config.yaml
d_model: 224
d_expert: 64
moe_layers: [1, 2, 3, 4, 5, 6, 7, 8, 9, 10, 11, 12, 13]
lr_router: 0.000689
vocab_size: 8192
norm_eps: 1e-06
rope_base: 10000.0
tie_embeddings: false
lr: 0.0096
dataset: "wikipedia_en"
Below are experts of layer 11 (counted from 0) of a mixture-of-experts language model. Rows are named router (the router's row for the expert), gate (a neuron's input weights, with its number), up (a neuron's input weights, with its number) and show model dimensions 0-111. Each number is 500 + 40 x the weight over its row's rms, rounded and kept within 0 to 999. Numbers have three digits each.
After each expert's rows: "mostly gets" lists some tokens that are sent to it at least half of the time. This comes from a sample of Wikipedia text that the model never trained on.

# expert 30
router:524500517472511515515526495565444561497444493568513493506484576466528462507512459432475514445463506553517484513552454464543514529543515501522520510563514468525491539487563477472501538486520564473495535416517512446518540499476494398564486454543437478499464479528509402513447574557482462541555453542499468557537545517589468486551430482467
gate0:430498476498519530439506502506500603536492483505538566450444505548525525525562527535553498493454525538529507457598532475511524555563514567554499539493579464576469483553557461494533436484482586480417544484453461505563495453579468438498522503408500524499506442557555527514503488501495491530490513494484485580586488495534531514562410525575
up0:495557506536566473452549546454500520622508389450510539565428476463466535515551484576471535534482485494491467503482475541562458548519532478445577471444449511521503489443404520448559423521500483544519551461465481453487518527523451549447492558495521491517541524515511509428529510466526503477470460493528498491518516534446556453544477487512
mostly gets: " MPC", " Died", " Occupation", " Type", "pro", " ex"

# expert 34
router:549489560554525581532521468533464499448466419501429498485563518460488479502494480479483500481505489465495430566491495498534542537562499546491476496490517442460458548490530512539545587499503492464474538476553529457496544415511481450497488525504538484513455483561509465512499561469489513515540499553511527498490583492511541422558499495485
gate0:470539480534515484510547453408506512536459446507473501480539583565515436527445554498559523463538500514406469486480494447484532473507448589509523467498484513524459487537474554483498517487544588550512523501468572503479554468521505427513577459536527451561451472494476535463537544519494576500476495502551577566499536536487511466528499504503
up0:494498571456563465506511482446432474412486464386533473486470544468501485406488529520484471492518486474559509508524492407505570502485492450505534484427543500537475540576572541465534536470532518513442533476471479483544449457442478496522503514500413574493509534487612526490506490489551497500541490495472499510437491487494489464466458443471
mostly gets: "che", "é", "ole", "uer", "ode", " Rose"

# expert 16
router:536505494578510526477513442638478541449446478571495503466471544462458463526532477437521474475423446541549499522464497519533500547537497509541547533512482508513516573537490556463599558497502548494489536508469546456532535509525539457554480451521479480495500483520545437543482633493497473562473521470514448515502514517544524449559502492587
gate0:562562433511538539523453472524506497467495439520491446459477570568484502516447457469562455509504536548523461523503512487487529437486436523495533542474464540470430525506491561481586501614519529459552542443476481531504482552498494475451441490510480456470469458505479476540477619442530607522542549584496491518492514519559430514543471539520
up0:471545521466476444619455484528501539457511519586489452466518497586452467468424482433491425470534573477533491499529497410505447498495565558499517529542485448505512468486502492508501481530504507471524494417470523469530431544446556490480516493504477495520396525498557495525496476536498528478490561562456507505442521514427506509506525532451
mostly gets: " MPC", " Location", " JPL", " Coordinates", " Genus", " Website"

# expert 53
router:511533487521577530477562429486508546501456476499435486481459503458497486534498435502504497453480494525552500548504426489519532533571484474474478482492428442488513536500504577491548564474490483503448528492476546486501528473557452460511495447495560487522540495580497459494532544504526472550509510543538540548507512539468561508536442493445
gate0:559545536480528452498524500490510525417485545510500523489533521538464489542548482586479514474549528522484443466558496476587500458569569495508524497554504517517457516463499500446624438541531499594397503506473534495476539494468467529476518463473497499519534553608473533547555476480469523529473528519480504434469470533490517459509477477491
up0:548460453485507487387446481466558607546474472487496565506474455571458490534481450482487507509429472451513528480457543479502504468542472497517473454567541498486518525488502503516490433451386580540532507509519516488540371530509492501546501519420472523475409467507574515504476503546517427498534467448504485557510484611472455536531531500420
mostly gets: " cells", " protein", " gene", " cell", " systems", "idae"

# expert 28
router:502481539575493527491564484563530547490453455531433421513501468420475473538462486490511526465535484449522474541517474501567461523571514522429500521517486465441491561440457539479465557543516454501518525489502557485501539434527474483508482494552454568533590471494541453505528541516556470549553564475459494530531553485594514426523462450397
gate0:550468537478503473462559530504551414458422483580517435463453422443488478540540579499480476540524510540480519551560516510548525473522518515443510461564485488474562512448471567448482465517468548502493535432577508494543479458471529465468484496480468493530454487408499453560527565472531486590530460451485517467485499428529473552455463474499
up0:517508487541452544483502466567530546475509493451570445521445476474534548585477509468491534454545484555490555473503521551578463520507499457516521491468499438481503516447483494388428546532561556457523513576408591477524482530477564490484441455491494494566617542516501530534495527532501462483495465533433487522480489496508523534437476478498
mostly gets: " John", " Robert", " David", " Michael", " William", " Thomas"

# expert 17
router:539520543511516542488548471549490534496435452547413522483502538464480455502436476510464511451498439457538500540549455509501496505506511481475506534518505495521489552457435520559564505536514482498548549463516582466566570384479444464518425481571523520515564453548512468495522574502533459534555537530530469513516529502548530471497430444451
gate0:479530483575567542544520475590567510489482488527535546465483527502501493604425551564516500505466470589544527472478463538499507472525531521507490518530572465476476551500442510480531505511505517460425473475487670472518542502510458481452554519515520501569479514509476557504492571518519453522498476496419490499499545462508476524560482465463
up0:437551488547549443521552572493459553546481550564500538453463474498495471523505512526499524464461551499534485446443489557516476538500519552497455449496412486466522533465494455463493455503441481548475446534472492528431541538481479473499473537522559515488473511458468484554551579488509419537452493536448507489536515530528474553497449502511
mostly gets: " York", " John", " James", " William", " George", " Charles"

# expert 35
router:480501513528541534495560462599535487470447468532437454476453523469445460511530444453491525415424464595511469555484488500562547440515553505505564499498484497481479553450500520501480539527499512476496531507499486494517549462523497477515463457503536515474524513508529431516487584506503426543494557537492429482541559552555511462544516490452
gate0:507544590533509462508491489559484514439448430524506546507540496539441460532489392528506459472448451515440500497497464470453502457563491491522524471539434505499473493461493490536501422502481479507445522561484552473470431524489507457531500536552520497525530535431511503578566603470493558529493409510517435549471495536488469461484476493473
up0:443504567556509496506496485496468537533429560463532473471475560510515483483462527504523438402495501520499513438446507531484506508505477482516484517462519485570451508433456534530475468511511459555469586399520513471537526436515480460547553457455466502447546539498523464511498492553471524445498445447570476535472439542516476529555430546497
mostly gets: " MPC", "6", "Gls", "0", " UTC", "1988"

# expert 49
router:517509514482559569466558464498494521519479526489455514550501554490479474536542456464435555466380519530581507520520485484509473535535523517486556477585482472495582543396521528502490553445538519517436547484515481495477501514520482371520428441508447550475521472558504496479542531500551481584432492527550532568550502570481452545481515479484
gate0:527579550474508476563484497452564426523493501402504511522461562504507550519527541526512506460445526505491532482499461550542430530499553560495541476543535454418525544442422478525525513429538556493472462550486555544484485558474462498511453491489506485517532462408546533574546551463504485478490525422437484483506473496521552458431467530508
up0:476551561446491473489533495557515478515534465577567490460535499458526467549507455438449493505504441536513431452486489539525535501555521474494478526574467532429520514510482511472494542459396580528529564508483482496425517510534531566549495521468401473496543517419491511512429506507551524493423523487487504496478447506491463498502573515556
mostly gets: " dis", " exp", " int", " rec", " un", " re"